config = dict(
    d_model=192,
    n_experts=192,
    experts_per_token=3,
    d_shared_expert=128,
    moe_layers=[0, 1, 2, 3, 4, 5, 6, 7, 8, 9, 10, 11],
    init_std_router=0.0149,
    n_kv_head=6,
    head_dim=32,
    init_std_o=0.00539,
    init_std_up=0.0264,
    optimizer='adamw',
    schedule='cos',
    batch_tokens=[32768, 65536],
    doc_mask=True,
)
Below are experts of layer 2 (counted from 0) of a mixture-of-experts language model. Rows are named router (the router's row for the expert), up (a neuron's input weights, with its number), down (a neuron's output weights, with its number) and show model dimensions 0-191. Each number is 128 + 24 x the weight over its row's rms, rounded and kept within 0 to 255. Numbers have three digits each.
After each expert's rows: "comes before" lists some tokens at least twice as common just after its tokens as in all text; "comes after" lists some tokens at least twice as common just before its tokens as in all text. This comes from a sample of Wikipedia text that the model never trained on. Tokens count by the router's weight.

# expert 50
router:144150142143106140160106144148127136146164140134090116121114111140109105095091152148138114144101106166139111133125105160087107156109102143140156109092134181114133110170098100168142112114105157168101140099167156139134102162113149077154107147138141091124151098140147112128163106119092124135159150083110118143176105169149161151138122106130118138141126104093092108153133147116147131081143077104111155103160121113095110133155107161118106131106113172101169111129097095102158134087106111104111115106097146132161152087116122147108137109124099125107119108146144100141143135185144114145
up0:149133121118111061182136116145116061159100107119122104110134130094131115105105144126149126133146125145103128132121123108119160149119115153133191102123141151142136161106108142128158141173162179161113113096134122120129138182126083092172072104115101121115143106135150148127128121113114089155128154093147131110105123140143140173126103102118122141139151118108143157138139150152100096079150107126105090133147120110112138134112105131114136176117133131129154125138062096184146117122096106106145115155159171106125117123145129156125114142162130134105118099123150124108097158101060105127
down0:079120137107130143132098126141175130126143105133153140185094103116091097123153105150144128160134150147152167132147103098112141066120176099152098146160073141149101126130114129106139135141095131164072130147138125142081127095144152130124168131150178135106162126096128136116113107116116120120122113196163116134140119136174124126123167136143107134094113095140118107091108109107128140102092143143136125114098115136092121111104138130132146163131141124112160138108137101095136157113131105175163142155150126109137151140116144136100128082072107157162165095121135155176122157147113143141
up1:132132107137172149117109144142114139129102107126107095086136116143071171138078104160144160132083137150148163153102114099137127121063097106113122133135138134147200112134134105083122120118158101144147134112111106140138144113117124151126103134142157118115137138153145128122069140130093115183123136105094125127091124105112159117106124157121080146113117106154105124118094142131127101065118150119121129067141131118176166081084131116112134096136089149127103107127143122136130090128139106152140115106066100178147173110119131126127143121138143114120093120164132115146125136156117114143
down1:152104148128107151118144113125103148118135140125173140152083136110139116138170135092099148137168099110141098104155151141150126099212153111091122134103126113131062121177178157156135119138132176110103137137147146115150131117111184111115120108184119122131081130137088131125139147134146160114160079125139145156145127126138093132122113114142144093140135159132150134128126114149143114137119147128130123161116122110103137183141141104128171178147166119136089158126116167163133143137164138104107138140178162127119115076160129137119119127136108129164130120099119161085125108091123096110
comes before: " ", "|", " Total", " Win", " —", " Turnout"
comes after: " |\n", "|---|---|---|---|---|---|\n", "===\n\n", "|---|---|---|---|---|\n", "\n", "|---|---|---|---|---|---|---|---|---|---|---|---|\n"

# expert 161
router:137145126153100123154101143161140124135140133130070116119104113147111116107095147156147120153113112154132113150124093153092092162108108155156144111109135182113134114155104095158153124120117168148112145111165156148137096157096149073147099142147159084149153107135137120126149115126090118135153124086113124152159078158146171156146103112135106133152121097098096104155132146128135114106145098092111140110154125077118110141158115157113097114102110185111173105135101098109153137098104116101092102112079150149156141083133118157110145106123133117101118103151148113141155148171136113149
up0:146128124147163142177097136150165102120119120129141110127118129118112134142109132138159106138124118099088118186126123107156103172129106155100171093150108136122154145119127113170128126127154111107123095096118133128146152140034113088158123125081122135122132105124119129133153121141087098164136169126134142147098082150126129177101086114161122110143169144139133138138135147166119103060139154114119105102143138097136125117119109152123118157093119121135118150133111109125111156114093137066134142173131156123102137109167171121138133134164142103129096114122148145156092143144062132115
down0:105096137122156173155134151128150117090114117152121120166152130104091107144070149093066151161154131120161164138137078097126084123084116129124148126163121131141148140121121135122124152128134169115136155129113122143130117071092167127127142100119123142119168133115117126128141091095146157103127135161122083134103159145136107134168151134152102151139118115157135130136117133140117134077132120084158109130115103137073103131113118119184141116105099151145180119113131127134171139141122150107067128117107151166162116087123181116093105109083106092141126120108139128118099160130151134127
up1:116126110115171151116114139155132116118128115124124110081144131152100140125098097156144120140092125145141174153100068113129128139058109098102121127152110135156205108146172119128116132122150084136170118101126097156119154133094130139124099170123118140137138153155164065127106129131088131164119147104106138143120096111106157127076108118118079111112141084174083134132108131109135109064104119117135134075138130113163141119103134113123128084119089137130112142152137115122117101114117134158123110116078105148134165134143163133140136124117139092142098123145124112166098146148117121152
down1:121065162114097125160138137104120151108127124132143165185137134131125137150154113109095131155171121104160102111148148126118155113170143178116141138135158123114072130150097125149131155123158124103110148143106145178134160122115148167117130114138115118140094114136080135117129111103148139068156122149145070110145138116111125077183135141103144097125140123111122133097129149130169127146121111138128120184128148148098147143143111114152132146161178110136149142174121146093129151107142182106086112148134158161124126097151142118095149114114124085139125138098176145120105112087164127119
comes before: " the", " by", " a", " in", " as", " to"
comes after: " was", ",", " were", " be", " also", " been"

# expert 68
router:136152135140112128157110152153118140145160147137067108129101109146112104111096148159122122152105110154143108136129105159088100149119107154150152110102130186098139106172104110162147113120113163166104145104162158150142096158107150075153122143140144096128155103140130112138152112131097137139161141085103125145163100157146153154148107114140101132148114112089101107153136148131147127100144080096101142113157139098106114136156099152107101125103109194103167107124099097116158137088108116103100112116095144143170137081125118150105167110119120120104111115154158110147151121178138123148
up0:139166135130139109144120167147130111180131177138118086141123129104076129114096152158127120150125101141128114123085099142131139124090097141145181119142116161132138105139117120171163120140141155137094140121154119118120137178105154068141124133140113105123126122114159118144152114131105087154155152099128119174146111145152168142120086103134098143148125138119135122156132171160143128102147106102066096112132116108115103104131109164078105169058109131110148114144071086162139118092099145102117113153115155126129129130123162149106135111132137130110096151139177146156130152121090137143
down0:108090136103147161133082120095130142136118112170149179130129129135143111118158150148127131143106121128137126158132080119112171155097150111165118106201112126178103142121133149125167147123113107135116116178104111120073111143103109088124138166149146169109111136135139102120117181116176104106114113145141137102156143109129122152132161130137122146084160143124151103104141107112133153127147119139164104122086069141101117124125087143156124100125110158102173161131142139124099153147118093139140157142107121087183100190125157119144117117100081133129123133123094125139103125147110135126
up1:144125101135130111127130130126103124140137110110106086073116136168086159131113109140155104124117135139126177125123104111095096161065102104147123149121127133140168102152182124110113110114119077115146122119106116166127166124086121141120110121134117131140127151139148105135080148126082162181135159098093140114109123131124163149102135119140090073133126104157115128128088139134157107065123132113137129062136116104186171124084108115145144110124063144136124149135129141128111108108137106140126081124095110167153140108149144135131112121132103100140077123143098115125132152104157125148
down1:144093155107121115114125097123106128091103082120166159138080127161136103125150143137116145098137149132152100143150135168154129119156147104111119152137135054188105109158113160128119108142120114100130102132135124125118138139099181094129137133163139162122135137091121119116123161143183087068110136107134125129155142124097088148141127112114151070140120145104133139090178097116146123139156141117166123162115107106100149170104115145150142199120162103101111142112170158153143142119150114114107121116120146134121117118171140165136149135140122063139165125128141135113121106094124133128
comes before: " |", "N", " to", " in", " –", " -"
comes after: " |", "   ", " was", " to", " -", ")"

# expert 148
router:133159118145123127153104142153122129142168153144072122126115113139111112111085147149138131152106100176143123143114100162096107136113105150156157114100121181107148109177109113161147112125116162153107147110155151146130103173102151079145111156159159084133167122136150108131146110122095118119160147088113127142164103168147153145151107117128116141145129100095108112157143144129133125104161079100118142106159115101120101125152102154100091107107113188111169094122096099109148137095105109105113119112091142140164143095130114149117163111118124130109114097147163109142151148191130106141
up0:158156116145146077143125119137133106132121131126100098141134121139079149135118129136142132141145173081120106133105089099118146158134104170127173128192130139133143134117128134135152113142169151111141123114104140136133133175110153096159127118170135089155141125143142106150139130135129089171137129107133120132112108145132154139114099132134080141138157158137143139123105160164110088106124065121105086134143128088122106100131125140098081148100129122124137093190088106200115167111102122114110129184094139125122117145150128136135159133144155127123096159125145169118153152098084181121
down0:124064084116129135110114126118147128147085162137172125156151162128112135099133127165119131141179087143110119139136133140115091120161132138142136106144106138188147140107149129136081126136120129110112068169135150123048133079112117138138124132097137168114159135112114139147134171053144122134072153125101092161110118110111125150147133133124104104105133144124138140107131088116080125098128139075136116127097146136102134161114123144169126141121076117123157137090138150133149100148107123146131085111125085109132107112134140157087131136112099139123103135113094145111102154125142152131
up1:142158115121159107132116107113115134142098081134075089105137121176089179130107098160159153134084128122146174145084101107101125129076127110113147155134152139155178090152156124094108089127137093165159134124107139121128131146135134141121146167139126147157123154142149083121104146111106176150129107121092145128119131159116168111097146125117092133118092114159104123112100142151130082099147124117130125089134110118146144073099143117111135087123090140122118098137122130130126097120134110149133121076101106204161151118111109133135154121140110118135095142157107129144151129150133149171
down1:120062147105080143124153133129133127124122159119181122134121134105130150126163126115111130135176139122146108091158168128155071099162125178101127179102166121145087153139155119142137148102137146101134125120139125136123134100141147128119117114150145128126078120137105159151177139136133118112146114108126067106147118112106129131162114129114135104182196180115125144091128114112117118149116128114145122160115102123115159181119119159141150155144161093145127148098127146131120143141132173115072081095154163108134156105161166134120118162117118105152163119119119122141117119095148142098
comes before: " The", " In", " He", " It", " This", " She"
comes after: " No", "3", "4", "7", "6", "5"

# expert 69
router:137150131148116130154111144159114140149157152142081108123111104137111118109090165147134119151112102173130122140126101160090103148119106143144145115095126186104151109165103102163154114116117166176105148120159158148145096151106153064151111139148148085133159113135135117128150107124095136127162145071104133143168094156158153143146110113136109133152123114088109105156130142126139117102159088099106147115160129101114103131155107151099097122109112186108163104123087089105157133089109109101105117126098140146167133083130115150117152105117120132101113109154146105142148136179135113143
up0:142156126142110110146113144147134121164151139134098100152123109134088106119103142132115130157110105103143088122112083145117112112111088153145176109151124157112146124136117149161158104134126147130102135103136146147145115179103151076144124127147111109127125116124150118154156102162099107144169159130105114151136102151154161165149107097142104142150148149128126106170141176153143122090138103101075097101137134109105129109136097170114083173075101151094150097131076089145140143092087141097111092137116152118135133125116153163103135098119137095092103142129186164157139114133129144139
down0:114121116125134159148104122118128141119142118141125162154169124116152159107090121139157128168163101089141162165124105133105139133142147113124097086132134149147142095070118179102142110134140133148118121126147127122096168100128129093131156157154141137116126145133123145109122074114143132116134127128076098158122116114144113139170157160162096123090130105155143123091152084152115130145120178174184122107104135087065104113116122113146126115117116149140175125130153160132137129104141103162135177136141115129164123112111125165089106106072141142175129110122077133091097146135099127148
up1:127150114136131143128110157112110124158121105125095107109133109158074124118101123163129133158072114135180135135096081148118101115059088114131173125148130150131172112156126132136125107114112124141118137107132144124136133156093151121117111157125118116121114137135150106156132094153083104165151156105080114155127107143133170146140123108124083137134113112155098099147147165116170111081113130103097119065132147109125158084123106143124114112100067159095121119148115097134155128091113126130123093104093126162158150120110170141108158092113121110108083136163152111153136113148142145162
down1:135103129113119160144131132104100131063127117131163122188100126100115120119158099128174147162171115106143143094141143139183130120144131130124127131111136068138080090162165153180148123155165133105127133104145106129144148140115145128119119135173122125119071142137132108144117115173134108089127097118114095138109104120123103135170139146113137101118116108160162113147167117162179118154114149138140130113117125110100162163121125151152135126142191126118113113098141139136128116115140155130072078138173148159137150070125133145093155119133125086164141103121090150151131137132108125132
comes before: "9", " |", "–", "8", "0", "7"
comes after: " ", "1", "9", "0", "2", "–"

# expert 140
router:137146136137116132149106158143127141148164139136077117118110114136115105103092149146135108145116107166144115141129105153091107141119108153148152115105118191109136114162094114163141120120113163173108136112167153139138103171111148064144116152146150091131166120147147114126154110114094127128160149086111118143184102166139150146152122115128122126155135118078089109155136144125136121089142078100110137115157121105102098135155110149112107132110117196108166110113092097111155149089099117104116118113094153135173142090114121152121152112116106130103126109152151106145147140194140104141
up0:125163088123111117158122123152118123155118155121091086176112103139087122126104161148116129160114095123105103122106099133135116129118093125152171111113113160106154108132131125164154104123123154118100165100135145151153129162099153078154128119143124109125125108109132123136136125147097128149154151112108142151104106166159154175138078111152106124151121152142144108170127171159142130100156129097082123104151158077116132107154095152096085137093097135102151104141089079141147108093112131088103098163125131140127121114139149146101140102112148114073088148155172145158153101120120147145
down0:090073086097119149123122129140151134116096153134133132131137112128129176101109144132160097092185158152120175151093134107106147105101127084114104143144098162147144125098146158074134130136132117128107102115129145160059145098126151106133118149122154138144144120133148146094098144084121121171093130161117091134091113111137107140113160194137101144096147078142140138094105105112131139140120156117193118113106126125100118100083137121146138117115117142133145153112155140121158131139152100130132133124149104140164156147116140122093104108089135161142143092136098116117093169167119124116
up1:145140110140158146131100135137101127138114114140131098104142119138060159132077108157147166148072136158143157152109118117123124125071098097107127148123158137146213132133134117076114113138137089138150136133115109131112136102123112148125108144144138129103105133152147109128100124130067132162133158107099150130120126110133164124094118148117071170111115121166112124118116151121130103076118140127112122055135143135159154072080123122121133094127087132121105107126159132122117104140131106163136110101096090169133202120113132144125128121106140102132097123162127121142128138156127127140
down1:154087186105102127153148111090133147114139141119148147150103148131155118141159143117117119126175125112143101095173140127137095112137158151123139132161124119144068099145166161168135121174114145114106145138109150101105117131126163099126119116144120130141132136120091142139151174124189139105131084138128128105108156123144069129133122112152146084153135141123149145141135106145143105189106136097174132174117092118104165180142127107132144166140168110137109151120096143159132143135146135118115134125162155122149100090177134126112134158135111105174130099079135158097117100090137114113
comes before: " ", " —", " +", " \"", " −", " No"
comes after: " |\n", ")", "4", "%", " —", "3"

# expert 78
router:137146133145103137175122147173126134153148156142080095135107094155113120108085151150129116147116105180148125143136111163110103132127111148147139103088109182097156114164115087154148118115123165178117139122155148159154088148111145074153095132146142086144169129138132131125137112121085132119160146094108136147178108150165164153144116100135118135141138100094095110151131150114147122093142084105103146124162125116117095132143107146089109128109103182110162116116091099110152123097111105101117121133106138123187136083131108138114156112128111136108122117158153113129154137173124121137
up0:134159096145122100156109130143118129148133134135118111106130141110085113126102156153123138159108101107118098122106094121111120157106097125140198124171136159128130104145102140160163105133128149124094160098133146109128144174094146087137145132149117105089114116107140111149158109150110099174157157091110111129114108165158145151140080119149092137157116157109137121161122156181143135097140125100096096102125141093098147103150094161119088131086102151101164096139072079151132134096086137096126097132113141129128117120118155169108137108119155095094098122139169126165122114133116141136
down0:094112089106131137117124121131133126106152117139149166158160143140129145113093147127131129130161103145118159170129073123098118129101166094117088132164121150171134151128109146115124119121113157157089110137133153145045137116105128114127160169133134127091124126128134133137164138116110111124096139157155105159089142083133116128120144162181120125122141117118149124086142105131138135136113182123178119085091068104075083104120113126155143142115117140142152145121119132084157141141149111138161127138122118108148122160114139122086092094061107135142125118103116111131100160158150153161
up1:117155107149151121116104141132104140151138107134108089086129150128062140124093123165124158155088118132127140155084093134110105130066096124138154130150145165133152091156138125125141113101126115135125161112124139128127142141093146127101149164144133113103115128133158100138118120144084124166155152094071124152130098137133158139138106119113074129132097124137105116148114157141145124078125139101117121063116126111148159097117108128134111100112073154112139101123120101115130123097120119131118093108073113194133167093113159145126154105112154103115095125171164108163137120160140123176
down1:116087149094120138138143131142118133130157134126150145173098131145152130140172124127154129131180142153151103088172151150148121113144166159100079125102121057186072159159136159139166106130095153115114135113149126126162102135134154131127100136161125139133116157139123129142137153138128115088145112162128114129124141065167138115139141083149165135153149163138136121106177117168173099141130137107143134165124087107059139178120142134111146172137180119121117120148129108125121130129154161138100106143123151120134120093163155125109142127150146120125119136075127120132099144106131136120
comes before: "9", "8", "3", "5", "7", "0"
comes after: " ", "–", "0", " (", "3", " +"

# expert 66
router:143153121137108127152108149148125131145177153137076113125118097140111106104095152160129121155096101178134115137119104170098107137112106141151148116109123183104142107174106119167144116125117164156100146118159150146136098160104164073157110143149156094129163120135149106126151100120101123131157137082117140149165097158153151150146114109128115143148126099102112108162146141122141124099158079099109150103165127104116107127151110159101089112102115186106163099130097099104162138099114114104115116122094139144164151083123122146108159105121123134109110105154157112150144145176130112152
up0:148150131152112120170116141164121123161108129144116082121114154104089112135098155144106117156145121121118094139124099106129112135110105149151176134143130168138138107141098122143162126128124150144108119127128149136151122164088151078131123089144141097116120101122112147154173118137100124159152153093101116131128096150164156127140086093142112101155129178116127122154118177159136120060129118097087093108122153098092125113159097158122097162095108153104168095127067079164136113100083151089124103150124147122135120119116130156128130107139132099082105140141165141150143109119129157147
down0:109049127129149122124143085177134143149168185113135168150161118165155134114128122158125162136167148094142155141142138108113108121102154091135131124124118140187143153127130154118098166117104158162116096143116144143084115083121150103128140144152157129154136137114120116120106152118137129155116104162138114127095142137159112107166189160144139152118157118134168117082131089102146109141094132087190104126112123126073099104164146154153107112097132120140147157116133106103148139133156098153116121166119124104113137171134136120115092130104125131152140101140118101141122165143138152116
up1:116151132155131129150122137154102139160097128141107077088099130139083121119090141158131118166119126142134127170133092140110097126070080130133142134107138160136156081147132103133143127101129116163126121138144134153148129139116138113100119131132122110118114121146126127155134139143071139151161146080076102144144108153147151120145112112124083103154107133121090098156096168129155133067122129088104122069117129101142160125126099140147122126112065152104151109119110090135136109089111127121123085121079134145167145097110134150136156092129126098105107151184153106149151105152150129172
down1:106103130093133144122112079084107132104136134115136168118125136149136128149167098110168175117167144128147115105158151152152101056157133159133121160114142102158091109166139149149116135174137165129118119106132114101163134104137145089125105163150125138128053151073141127133138150141137094114120090148153126117140121122136137110151143132107154104153166136144153131102118089156189107135118138085142136138126079141117158151149113146152144142140188121107136171106139147125133120101132139119080088137124170141154145082173155130110125126145112141144114099133122134113118145127125135090
comes before: "6", "5", "3", "7", "0", " The"
comes after: " No", "3", "6", "4", "5", "7"

# expert 92
router:139147135140115124147108148155121135152157140131081109107110112139115112090090155158134118151096105165135122141135109154084110156113102149148143108102124182115132119168095090170155100111118160168098138110163157134140110162111153075155114152152143102125155100140141109127163114121094127132156141077117116146178102156153155158144110103139110135149126112085090103155134145115149125093142100096110150108167123109098102138149110148110107125105115186101163109121091102111162149096114120108116112111094150132167151089124113150099151110118120128104114102144151095152145136174149115144
up0:143141138131134086165121111148144094157144124127138116144125118093102113132087144140136098130131117122135100125141105117069162157122119135117193116125168146125154107117125121154157106154156176153097127086116128118110141178118115088166099078132129104107142113131153129146181092122120110172128159094151131099110122147162133167109086116117107146135126160119141160135121149141088120057136084123121096109139103137113149134110104149119108173090134137145165131147077100162107088112092112103154108158127130107131101132143119166137118141168120110126095154118156139137106124114085103125
down0:099091086109105157122138112118128172094130120139127104167120148125104138118129107158147134137152135138152104146122146114129133101122170133123124119148097128183111151126114135116118118131113174182137100128099114154067128083142089126131139137152158145158130151131129143109113115110113112171089136138087066144124108116158108128162174178170072108133121107148141136096119087136107144091105122120200131124102121111100092126109134135151133140124152151145115122106154095105139139126147098201126142130126132114132164178118124134105141118080122117132124100138077159151095143107114125113
up1:127138121134174148114114145135133127121114120133095092122138146145069175143084105138151156167096147148156163144103113111131122089077064111112128194082120127146206113133174143088129116107145085131160119104135119155150141123112130144120103149161151119112135116150163141129112148127082132141134149124093107131135124125115156113097127155114080162120123144170108097126109154119127129066108130111100127081135151134163163107091126117123126127127081128120116118134148124133096125130133106147131113149066117156146169116116143124140148119122101123127100175166120126143149125133110147150
down1:125103146115091133145126089100116122117126157137182101155104105123146123134155134136140143124156139141163119101125137151150120078179165162097147115136112112158114152146172163174096131167114135098101118115130131115108118110101116111127089116152120125159115143135129126130152146129149120105118087129143134111106116137141055106161122121121125124165141129125174142120145093144131138173130150121145128194137120121115155192130116126128166142149155108129096118121126124169146108103161154133061097134169149170143115090194160127113117145131125102142117098114101161103084122086134117126
comes before: " ", " Party", " Year", " Chart", " Majority", " Total"
comes after: " |\n", "|---|---|---|---|---|\n", "\n", "===\n\n", "|---|---|---|\n", "|---|---|---|---|---|---|\n"

# expert 177
router:125154124142105132149104147143134137146157140144058122130110111160110110104099141142129121148114094155140104139133111152087104147113097142141149123094125193095145120173109108164145118116114166160109141105162162156137093157108166077150108139145143098144164112144140108131146114124085137134158141093116119146164084152140161155139122117140114131150131120103104108152136150143140125102140090097106137107158122104122120138154104148118100122099091189107173114129092099111159137080105110092115106110105146134167135065102110158112160104112127118100123102145142106129154135177146118145
up0:158158115133105109152124141173116125165134153125099092125111101111088107105088153141124131169109119133104117117097099136116147135104085135152161116147106133152144100125104114139162099116143142165115168126158127121147134178113141067158122124145098101112128118113141119147139091142115089117139151099114138158142136170162148154138071106157103153151137148122114097167121144123144140078154106087079118112149148105099097085153117160078079144112143150098135096130084072128150133104113144115106115138101138117134117152145152126107121102125119143075103142122167166164134138125110132137
down0:105118119178134131122096127139123143119119153162162142150110143172128142151143131135125106094108112150153093190120119181115086136077157135150134152113118126114138155114123127140116148063112135091139129132123151142074125095110119144136099113176161177114124100111130121076122114109107131122116142129126111117128121132125122152130142138106130086102173129129121133071139105130106145147106167122202098166107104098119087113098126111161101105181125137135138151124146089115134096186157100131180119125148124111139134135102141117090109134107127123100110147141119142083127085148122109110
up1:140136104145131120123146111129114096128115094103089084091138137147090156146114109132151139147126154134140165139095097098126103108060136093110117185132116134150170092143137086107117110096138080120162141106102092155124152124113143160127107149125090121131165140137169123131100142094145150145130168098074136124101109131114174154123147133085100090126138097171100128115079147116145113080105126123136118067133110121148152106080110112135127127127119162133129098135130112153132125125126128152139099130107099192171141118134114103143126129144110112129101135179106103143154157121146117160
down1:124088160096117112080141116092099127106167138146115157114110156140102134130155132107194128104173109152141090121151142144137133120175106120117105152130117118104113104137109139114111105143121146107104086113143128145120127148147150098115142135183144103128133129078155104148168144117123117099159099153126109129159154141132151130146081103139174128125171141151119158158131108192167112154138127150119098112123144096108137180127125167149098161105189109146094161091173129124116104133153153161083107115148133133131135113171128145101124119104136110121155122103139125119141117107100118078
comes before: " that", " the", " to", " in", " a", " of"
comes after: " to", " was", " he", " and", " is", " be"

# expert 150
router:131158137142113122162110150151102133147160151137079112121099110140103116098090162145122120145106104154141116142123099157100095124120097165149152115102115194097141108170103111150143117122104154162104139107153160147142106159101149066150120148136147101129151115140149122125160113119095127126161142089104120145157096167148149147147128119129117129152128106093102105161140153126148126094153082089105148118162127110112108124143094154103099116112119187111168106112085098116151142083103125098113107124106146136170150084117121150114151104120122113092114111165150109146141132186144115150
up0:105133132123136074147158120137120103136120117111116097138130151096113126185114153110154107137132127127110108145120079099126145127121107145134197122155097166148141116136120140154153119106143139109123128098107115111116150169090117093156117108140127117122138119091115134143139130128097114166118124124129138135103101115136140176115116129126141102112164161111168139119134186162117127081148095131130098138144175082120111102124102103137107159103145159117166129152089106154137104110096084100117095146131122082164137170168145170128140137124116100070103096148200146134106154100108165119
down0:119080084127148141133132124131150125117136146150137124161134154069133148122124167137125130159173156149116160148118118101098105136080132121157151140154144154157143160128122162147133114060146143117116111108089134140065130083118130109128127142132126133131146107141099168142104104149131150164086095143163103125088117109163119174140149154111164134104148151166129112051133097139164119131099123126159116143106110112104122114113129148159150128119126162111187129112136093138132164139137094130094138162131104070146125171133152157085104115108132138157127172122117137115127132121151133145
up1:130134121129162143160113111123155105147114115113122076093119117148070139141088100157144139139096143126134159173132125113090107108074112107118127139138122149115169081125169091109099106132128079125144147122109101131126173101090131146113130126123114126157136135120143122128108131112115131159151134110102144122111152133116121112101120146113086105121106087170095125125069128095167111099078153110133143065126110111141132071089124104112149111123088149137121120129146107132141091125146128132143096137076095161140120112128186117139166122114070134132090141168145127171128109148124123158
down1:135072152091123150139162068146119119085141116140154144160062115137157107109162160076116169113167142136150120110137108141137114056128128131127108130151130057152081124176131134149152140124103128154088154108139114115151115121132148129130108122131148087138084127131133143119140114136155089102172130109145106132143107139138084100155106098114138130149150142110102138107143136142137117118139175114143139155130092135101198151120099131123145120118172140156104155158133155134134129131118165158104095114141145104125111098170162147118131139092128112137121138117131153101152136133171101124
comes before: " |", " |\n", ":", " (", "^{", " of"
comes after: " |", "0", " ·", "|", " •", "-"

# expert 71
router:140161130136110118143109148148132132149153138136068114119099112132106105106089155151141126153105115167143115155130108151098102142105107154148139120101114184110132107164108118156147116117107160158097145120161150144143087156106153070149106155140150108130148102149136114131141116122094124127156147060109115150170092170153156142140117121132106130155131103109087104153142144116134113103142089100109149116160112107118112133149100155104103114099107181107158111123093100100156152094106115100115119111091144139178148073115108147119160101120129115100123116163148106140148151184146110143
up0:163124138151123078148108135148118088157106106117125077131120143106112115130122139095153114144147127103111055155107115095116147155107117184122199138168123110127156110108083121111135135162159152150122131123119155114133164160116101099174112077111134112137158087117120169133143143128130130167133159097139099125095106145120128173136100132143115137132154133125130153120111142157110110089139114126105089134158164097097137117131120135126098149112138140129118112135074103158146096112108149121117116153144147094116146155137140116136168138184165098108144116111191124117109153137093094108
down0:111121150116148143111141114148149096136131103128164158098157116085157114134142104112137135151171120109126131154077099131140116107123186123133110138141110098138198139142098123127114144117151110134143083144148152115085134110122113134136094131135131140089130138143131152119147145143139141112089147168147089163124129091146134121153148158149146140091187139140156130092115092165113137138112131129160123116114084087131094164154137166123109115121114107138161165104125159142141169163141091152126169119087126119128148183147160098099143094085130102172125144109121117119080184144124153122
up1:142130119142151138133142149101103090136131117118104088083140125138060185125115100136147140148109134150154166171093109126127110111088109133123136144140120124154171094149163113117124126119142086153117129114115114158127147121121141167117141180144131131108137176133181132115104156120092150159147130104090148127103092127116140123107140135097086108130111096153105122113080141135135097079125134128131145087140108115153151130097127112111141094109052128124096122120130125132123071114129092149144102117097102195152174125125135128152150120121128107135092127178126106138150158164124112164
down1:104076136089126162130116106131073104094151087148157149178100144144119132127183122104135127151163138127139111137133128123173152130169120124139100125119143092125085129136161119137180158088127123083142115124134155133125122161144160125106124099127075121106100165106136137143137171116142128083125163144145127112143176118105141093161108151121144138122187100133125150130126115096141138154129165152137132155094128141081112164143113164142100172169202126140116137164123145113126140097143131123095152144139127162093117128163129113086147124108095157137148120118111138108135101122144107122
comes before: " the", " ", " to", " a", " his", " this"
comes after: ".", ".\n\n", "==\n", ").", "===\n", "\"."

# expert 171
router:146147141148120136159116141166114131144154146149074104125108111144116113107098164144124119151116113172128117146121112152087108133120107146138147126083134188106153113166107100158149122117121153184112137118154151153139090156110152073151109141147158079138169116149136120122144114125091132124158139076111141141171091160151151142141114115137108138154130111095101111154132147133128129104160074096114146115161118098124096142152115155091106117101115189112167109131090097103150130095112118104105123126094142154174137072127111145123156104123117134109108110153140101136146140172129104148
up0:131153119150111092150110140122142110149131126142117113119125128104083116126107146149137144157120101105136097135121088124117127147101091161147188114177116150132136101147106160146164103140126160128105139102142149109127131168091146075132109127143126104098118114101152125151152113146112083176156154103120104144118117171149157152140077107140094138147121154119132114155136167144140118077133110104087087111122144094090140094155093153123095141090095147108156104123053076145145139099082135094122102136116148113130131136121149162117122117140159092093109153144167148157135125132124152136
down0:075079119112134172157117117113167136138127148125151159166148133120110156097116136131116146153137099127130174132142103141106144158063162100131104143163095109140152133151144134108133131130139150135106139133117146131058141110132131096146161140094143129097123153083141097125160159114149109106082100152153114122102144114132128138147147127140121153093140105118168128099116102128159151103137111143137137149113081111082085127102116121165119125099137120119167151126110117122163162132148126145119139108124110114178132191105160120072112104076067151107115153102131129124100131158144101138
up1:116155102150131118133101145124110132151117117131107102090131131139080134120093130177127142168077110129160134150105081148116097139069093136142161131150137153131150107161138133136125099109104120145115130106118153124143132155096146127104132152140109125098110145127154088149124123152086117170150155098075108147136110140141156134147109112116083128142109125131118102152129158129160102066119138092110118057121129113129165105135097130135110092126070158097137103118112109118141130087118122125137088100086128162156150114118166148114136092126141094110108128174152108166142107159160143177
down1:103088170101109149124140125116119118088150135122167163164120154128118129135193131124175148143167134132169099116141152140159117081149161138120107142120138083150077118182173154150144126142129154125117144125129141131124136134121162108114095122152146137122068134104145117130149148141162104075122110142151104132165132078116105119167122110113135084162157138157141127129133106144158110164123124083144139157115125128105167172135132139159112157151195117117114139118136155154121135120151154112075116128156158142141126088159141131109132133141127116148105108089110174118116114078127116115
comes before: " |", "–", ",", ".", "0", "5"
comes after: " ", "1", "9", "2", "8", "4"